Weights of a small mixture-of-experts language model, trained from scratch on English Wikipedia.
Size: vocabulary 4096, 34.4M parameters.
Experts: 64 experts in each of 7 layers, 80 SwiGLU neurons an expert, 2 picks a token, a softmax router, a shared expert of 192 neurons.
Below are experts of layer 9 (counted from 0) of a mixture-of-experts language model. Rows are named router (the router's row for the expert) and show model dimensions 0-223. Each number is 128 + 24 x the weight over its row's rms, rounded and kept within 0 to 255. Numbers have three digits each.
After each expert's rows: a language model's description of what the expert responds to; "comes before" lists some tokens at least twice as common just after its tokens as in all text. This comes from a sample of Wikipedia text that the model never trained on. Tokens count by the router's weight.

# expert 10
router:100129123172142135106106130092090111114099074155079102147116125160160143145125158086110124149135132146153151116103149113141108157123094113112113104126143155105113123142126144147143112099173135100188155143107115169131101103131137091129084134185091131136144087176129181141107091180129126156160180108125143119101138123114109127123103114121123137142099116172162138099124137166135169131136123137140148116093152094157111101143155154131100084124100119147100106142143150140091126117124139112142150107136148118170158171149154146146112095128124117160162144146138121131132153140124136116125089158136148099121121100136181134076158173106101089136121134135104145108100124097109118101098
What it handles: Latinate verb stems before their endings, such as collabor, compar, particip, indic, plus line breaks ending table rows and list items.
comes before: "- ", "| ", "ed ", "ated ", "ted ", "ing "

# expert 26
router:153167125172128132111153117122126144152121114082137138098145092110069147134149151113117133162121151145097123100119113142170135127145102142135153151102119121107162130143143131145172145169146132089100112161178156112180138096098128106134181125127117132091110115121108151118121162097116115167190164151103127170117139131129138122126137072157102150166120125165135135127122123108132141147132181107108108172106134104082085127104129103173143121138097112174145111128151105158167133111115130123121085164114137118115081078099116103097142117110139133136100164110118137148150152100156121156118125152123077109122084121148127102148098123125110131131099135098120127064133116139107126122156
What it handles: Given names or their final pieces just before a surname in sports lineups and cast tables: David, John, Gabriel, Yuri, José.
comes before: "(", "| ", "K", "B", "H", "L"

# expert 52
router:172176135132139147109083130128130104142147119160083125082143158101091157112150140111097150173153130136092101132144129131105118110111174112147112141106142114190159098146119122161159159152091110139119110165136138113111060077120162153096131134116163123144129134138154120124156097111141116163220129151138103149147139109084140100136105075105158117141146123130151104096134123112130149142129144139107146148104151112104143118136085110132127101130119109172074143105125137120111130105151138154120149145118154107123156137124135139128110132146101135143080080131112091137118127068142147105104100149122146106128145139120138148141145087091146087123092143119110142078118141115111110120124
What it handles: Sentence-final punctuation and paragraph breaks, such as full stops, closing quotes and parentheses, and line breaks before or after section headings.
comes before: "The ", "| ", "==", "In ", "He ", "==="

# expert 53
router:111079062131124138130137135156105124108123118147177153170132109148169124114168136140130131104139128144164145155145115130084097112102111135157130113106147107113113165118133113131111122099145109160124178126109150122131148123141160146127113174118149137151172100145121107112090126140097102136060101127101152113142139119153085156127131167141116103151146128097082124141102154138185145129087125117166116112124140152138125118159113109107090127130136171115140129156082128104103111160159037143096150123123128112153146171169165105149121131147161100127122110163107115131106149140157113132117118142136163155106160116127108128126172126117110116081121111106100104185146134093112115117125
What it handles: Numbers and pipes in stats tables, plus word stems like prof in nonprofit, govern, individ, wom, doc, dr(ums).
comes before: "| ", "\n", "s ", ".", "of ", "; "

# expert 9
router:163133146139109113138170144157133108113129173096071137142115137142103112095151144154128174178164145105096112106112125122124136136123126165076139142160129130134087113130123158160113090152136167158153100158113128144108154145079108122132127108139154136118111096106126105142116088125073150150156126118136136139152093091119140085110130109139120146150151097127160100135120121131048142129149136140124124114093077083108110111076128145114123164098147119157115119097099148140112121143138110089144154137142113118064101120152153097164114161175123123109120112148126111123093116127129142121101113155116128089128140074150164110099160134103111126165136099166134122101122138125116156086108
What it handles: Pipe separators between cells in sports, election and statistics tables, plus semicolons and colons in lists, e.g. "(7) | 0–2".
comes before: " ", "0 ", "1 ", "2 ", "1", "— "

# expert 4
router:129153154128124166142093147135128139159129144094152109137107149130119123153101116150164151096115146170148095115160156159145162127128126126138154113097111122119137096156081143089080133142081142126116081149104128091123144142149086140132109095141096132104123168127153137153110140148143175116220116151099092143107151093100115127114080089129150094070132089148090123103135121083145076094150159109126147167161101119093159097118115117108144123164118121155139154093127112127144112147113113108168143104178125120123121134098121099115138109127115119142134145120128111116139117098103119143133117085127112138150119142100104137136142119074138163123169128101133137120142162140136121175133
What it handles: Final pieces completing proper nouns or adjectives before a following noun, often in names and institutions, such as Sarac-en, Reag-an, Catholic, Society.
comes before: "of ", "and ", "in ", "(", "for ", "Comm"

# expert 46
router:104084078128134166107152147157104121123107126157184144159126117145175151110148132145131133099126142136155153156135108149082097123111110134145127123119128100099094173136137111111131134093150103163140172134114163124138136122132159149115102186121108116159157086144124121114089116127109106123064122133095165123130131110135081170122102165141118106138138127104092124151103149138178131136076099130180138104112147140143120109159119115106090129120131183125128151132084138108100126140165044150097154119141123122170140155171167106161111118137144106125116107153128131125108148126150117126131111145140155159108146138113122119118159134109097122078127101105109108181135141121119122108104
What it handles: Tokens in tables and labeled field lists, such as numbers in cells, row-ending line breaks, and words after Occupation:, Website:, Society.
comes before: "| ", "- ", "\n\n", ": ", "|", "ation "

# expert 63
router:147130142073114154112091101125115141120160140160135118119115123102100145097120094155138143102143152130107097133130108141172123132184135160183160106156102114155112126087129155118147129142103115131139072155100095145175154093185133137124124160154098107144075113099142118157110139132135109135201135131156122154143122132107118078139110112111130155114082157120122141159136124141111137101145098157140114178095113152126163127118114147144132120106177160146168153153144102156136114151123117110160143157166162145122151140065125096118148155091152106140132095142138126172140117128153164116153111098103145139119148136157115127149134134124180115141111116091148116137107128098097108114111
What it handles: Ordinal suffixes and number words before nouns in sports and results, such as 5th place, second round, first, every, 10 hectares.
comes before: "| ", "|", "of ", "(", "season", "in "

# expert 61
router:100100112132118143119143115073170162106156096082148151144147122163167105123170121117114103142126142183144151135119147146129108159095183114109151125114126099125079090122129160100115129119115106119099100171142118103128129123110139145128123152177164183120143140119117084157114131089139156144100118141117152132086146115116091165115127159087117172130159121092133127172148150141153121126145107171137093114086135082112117170140155120100112122120162099139133131148122118109153093180115102151110124104144110109149156094133150127148138092142172141119117120129145150092161173168127085111102090130133110123140154168096121104124157131138104131123125139158110092136124139111170137115118
What it handles: Raw UTF-8 byte pieces of Cyrillic, Chinese, Thai, Arabic or Greek text, plus odd characters like j in .jp web addresses.
comes before: " ", "| ", ") ", "; ", "}", ". "

# expert 49
router:124147099125060154133144104128140107144090121132138128129154113122104143127134162136101095135103087150158126170125097103082123119144122095100148113160128111094134145089148124155138139106155129108110110149100112153144139112136155160132139130145138109137116163176090178189116105111146143098099118139101132119106165106157115126146116124180112136153173094173132097127147116170137123079129121118134134119181127099129139083096079151137080119110125137099153098118116101146120103158152120141122106168115069143111113144127178119172112097143140150107091122169070142106117107155144132117167130107159125179140103139141134122132127105112138116135169130121141100133135108112148112107158
What it handles: Stems of place and personal names before an ending, such as Russi-, Asi-, Mexic-, Californi-, and pieces like ay in Kayla.
comes before: "a ", "an ", ", ", "a", "an", "o "

# expert 38
router:158161161123133122126149115128127110096147105169066097137171121148141139150162160159132151138120139133080125099126126138112137142091121094133106112112135178132122114134088112131145175116149154149124108107154150146121120169091137168136129133114124121111162102134138176133108114119195145165154169134151091116110147174132167157135093106124099108149127095159111119076157125102100136140157150075149095106133104108126124120111176191120145163137118125090107122126107107100116117085102115106132088141117125130109146131170083133079141154166140129105090151151119164178163114127102114148134159127128146143147111149120129134095082144150130144143126118154135125139097131109135138131139
What it handles: Commas, and some "and" or "in", closing a name, place or clause: Schemnitz, Butler, Illinois; San Angelo, Texas.
comes before: "and ", "the ", "which ", "but ", "he ", "a "

# expert 15
router:118121096148133104143146158108110154102067156108161124161170122170124144129158133159115133084157118114151143137133135114107113153110122167115123117104116123177176131121130139134118172102135143139130138183111084105083107148125146133172152149092115123136158106120137168102147143140093110131118121112159155124121124143158131160152106141115155130089153155137129118136126120116136170098091111159144176098153157138148095088135116142114144129145158153152137107170163112096143083153146103125103169081138124085135122084165142086135111114111103120106096103125121162135144168149101160171164114144122130149116135158069119183130151140135105125154138097095127160114118106118127120118152
What it handles: Mid-word and final pieces with s or z, such as is, as, iz, pos, in Wisconsin, bodhisattva, Ruiz, Vegas and plural -s.
comes before: "ing ", ", ", "es ", ". ", "er ", ": "

# expert 29
router:181138127143116118140157155094119152103125104104145129109151119121099129171088142092151144139112130137139112131147101160104147120104143158110114089107091141129133123146126175101106111129102146071143110106138121119146131120088117099098148083088113141100124151090104117145123129109136101125229104151146134099148124126128140095103134104145138182162131105134143114087192136164129153146110118132102120106161104121158136165123170134160119130130105116157136129148137134104126119086143126137096096143116135130110132126136147115118124154139089135115120097089108086136127148153167154104125120120090170126123092108159106180186105168099123166127156085122095127128108135109125118151103
What it handles: Job titles and relation words before a person's name, such as President, Minister, professor, explorer, daughter, plus commas, pipes and periods in biographies.
comes before: "of ", "and ", "J", "who ", "John ", "in "

# expert 37
router:126084089118089116105147133119108158085131116171137106127129101140171106155149143116183094142131111139117140111090131146094105115105138154121181155098164159083103153104130121143095174133167123160181116130131145133088166118157115160115154150130103132175136130149145154079149171101095146124101108149163163131116178089122110145120093162115117084140170105114111108134127147145150157092146117141162132113150125138126103141160126127172119109122130143151144124121114120154113099102150097163107117147160150112128165165158126076121121147113155125121116123162139095146110144121139150143140107171124094098091134150110118147095153128116119157068096125125144118135141126130117142131106
What it handles: The letters g or G starting or inside names, such as Gwazi, Gamer, Geyser, plus table cells and football position codes like FW, MF, DF.
comes before: "| ", "- ", "\n", "\n\n", "|", "irl"

# expert 7
router:109079087154115176135136143145086136128093172149173160137113115150165118093175127119166157118102153139122171160108149157093097113126107117133122138125098144147106143128136129173119103113148121171141171121137140173128168124147137154142146154154113119156139098163124139174151113118127124153126095097132126123126143131154107187136139107104149137112114149088104115181148156180151162107093153122154107090153100144141168171164086123119119122112149158098150120142116106118143120155176078098130160125117114139143149140145139148150151105111159113126124115148155124155100164140110115121122129114145122128117136100108128127130099130127137107097087128109074098153098161131125087129089
What it handles: Thousands-separator commas and decimal points inside numbers like 2,800 and 10.5, plus quantity words such as for, some, most, approximately.
comes before: "| ", ",", "|", "000 ", "9", "5"

# expert 36
router:155100111149135141128134154186095128173135117140138121119127083107160148132138121136132095107135103153154139151096124189113110148110108143162152151093152138135120167131139087148101174100144091140138151090128120116104153139133149161100099147122151121115153117128145107147113120120108093158104122114086158160142161115130093170093123157106121123159134122102124115094108146147160146176073128170165098099148120117148155135154128117119082146103136105095138156122091151086096114127142079147096158103160135135171119167107141166149173116151144127125106100135118133115122175159130109123108134161104134141176158106138111142111171119101092115080140139129127123132142124122115102087147
What it handles: Pipe separators, closing parentheses and final year digits in tables, career lists and life-date ranges, e.g. 201|2, (4).
comes before: "\n", "|", ")", "\n\n", ") ", ", "

# expert 60
router:168171165128134144126105141145198124153140091119073134109133130113099123163098122096108153201127118099106105135107120132160139126140143133086091138157118122162155098109136162149144145127135169151141069085155109126165148117100134143117135122098119100140127130135145110117180133110133140080194147150144083144113110151166148074167159122116164123124105113133132135118149110128069129120138171116105157161179128143145135115108177109149123150142142124127122133145148152104118104104130129081134100173161135086099142139126089136116144115109127178148127148124154160154120103134137108117141151140130151137120099135126150125163165128166122149132123148133161115114128134151120137117155
What it handles: Prepositions following nouns or verbs and opening phrases, e.g. of, in, at, during, against, after.
comes before: "the ", "a ", "his ", "its ", "their ", "this "

# expert 6
router:126191171094127137142126149144130146162116140130112136097090122135100149107129115096131178097142127133095135075112135143147123153160143141126103103141165104150098142084097134133125125113141139091091134148115134148161151137119144107106146126131125126137095181179123137129134091106157130156220119152085111096129080120140132147153158143115134117113119156131126122151177140127142110125129120106127145166170181176116113139110151129127150111144086130161144113135129132156153111134086113122171070152145140102104091097115126097073135094127154167111164102152109102136143141114137135153152077106125103118178144139102107103131099114125139118134135132146124126092132141103155125138142
What it handles: First words of proper names for places and institutions, often in tables, e.g. United, North, New, University, British.
comes before: "| ", "(", "and ", "States ", "York ", "B"

# expert 24
router:124117096165137099105128111160134105122129117181130128129180158122161116109149186156091103150095137142152143122166134085108143095119114097177103176127112160117110126141111137084101152145149155139138129121069118135117114121119107117121134164176120116168142164161134111104154144156114141149119112116155156147136136088149115135128094114095084107165115117109107086140095134136157128125138109083111115142143068109130136090142137104114163147092129069118075159124121137108118112146131116160125157128136162079163090093143151140116134127134136136128101123112148153119111145162127123097085141166149099134120124071127123116145159154085109140147104128127115122123154170100156134120130
What it handles: Sentence-final periods, closing parentheses, quotes, heading equals signs, and possessive apostrophes after acronyms, e.g. CNN's, ABC's.
comes before: "\n\n", "\n", "s ", "; ", ") ", "\n  "

# expert 19
router:139161123151170140151131091147094121107136176139112101111107159147140142124068145139115129171100086141151133146105144140119094102147106079135169153153124161167116108128128105123091115126130132081165146106088085130122131168162084123170134105130106084125128188088160152137155136133130118132167141119148107114125130128118144145101129105137123097098134084100131116145133147160127118134144111116078145115121134116149132115145129123130148110134129058087113132123126159117127130138123185164110148132109112102149089079136122177106119154152143165121121083127124142149153125069152134108096080152100102148115127139134103132164158110143111099135155135139126156130121086135089124147107
What it handles: Inflectional and derivational endings closing a word, such as -s, -es, -ing, -ed, -ation, -ity, -ents, often before punctuation.
comes before: ", ", ". ", ": ", ".", "\n", "=="

# expert 34
router:099108081134158119134117134119098177131122155137119147119107151136158143135115136121140126101164121129091100138124146138115110138197130153147109122090111101092108125088137186113150137155090102142146106088177111124172156120083140126086091090123107166114186137102089125102098099157151148113142120123117114158150126125090091155160148157111084120092101154118155130109119157129130119154127105144132168158164123111123163145161098131150111145131125157150161146145123159133153110143118135158092107120115142141132087141137116093112107128097124136161101154167104146105150135156140117180130141084152104146120126131125153109139137124105094147106105108111137124146178062109141144108130
What it handles: Values and labels in structured lists like taxonomy boxes and infoboxes, such as Class: Actinopterygii, Kingdom: Animalia, and bare numbers.
comes before: ".", "(", "°", "″", ": ", "- "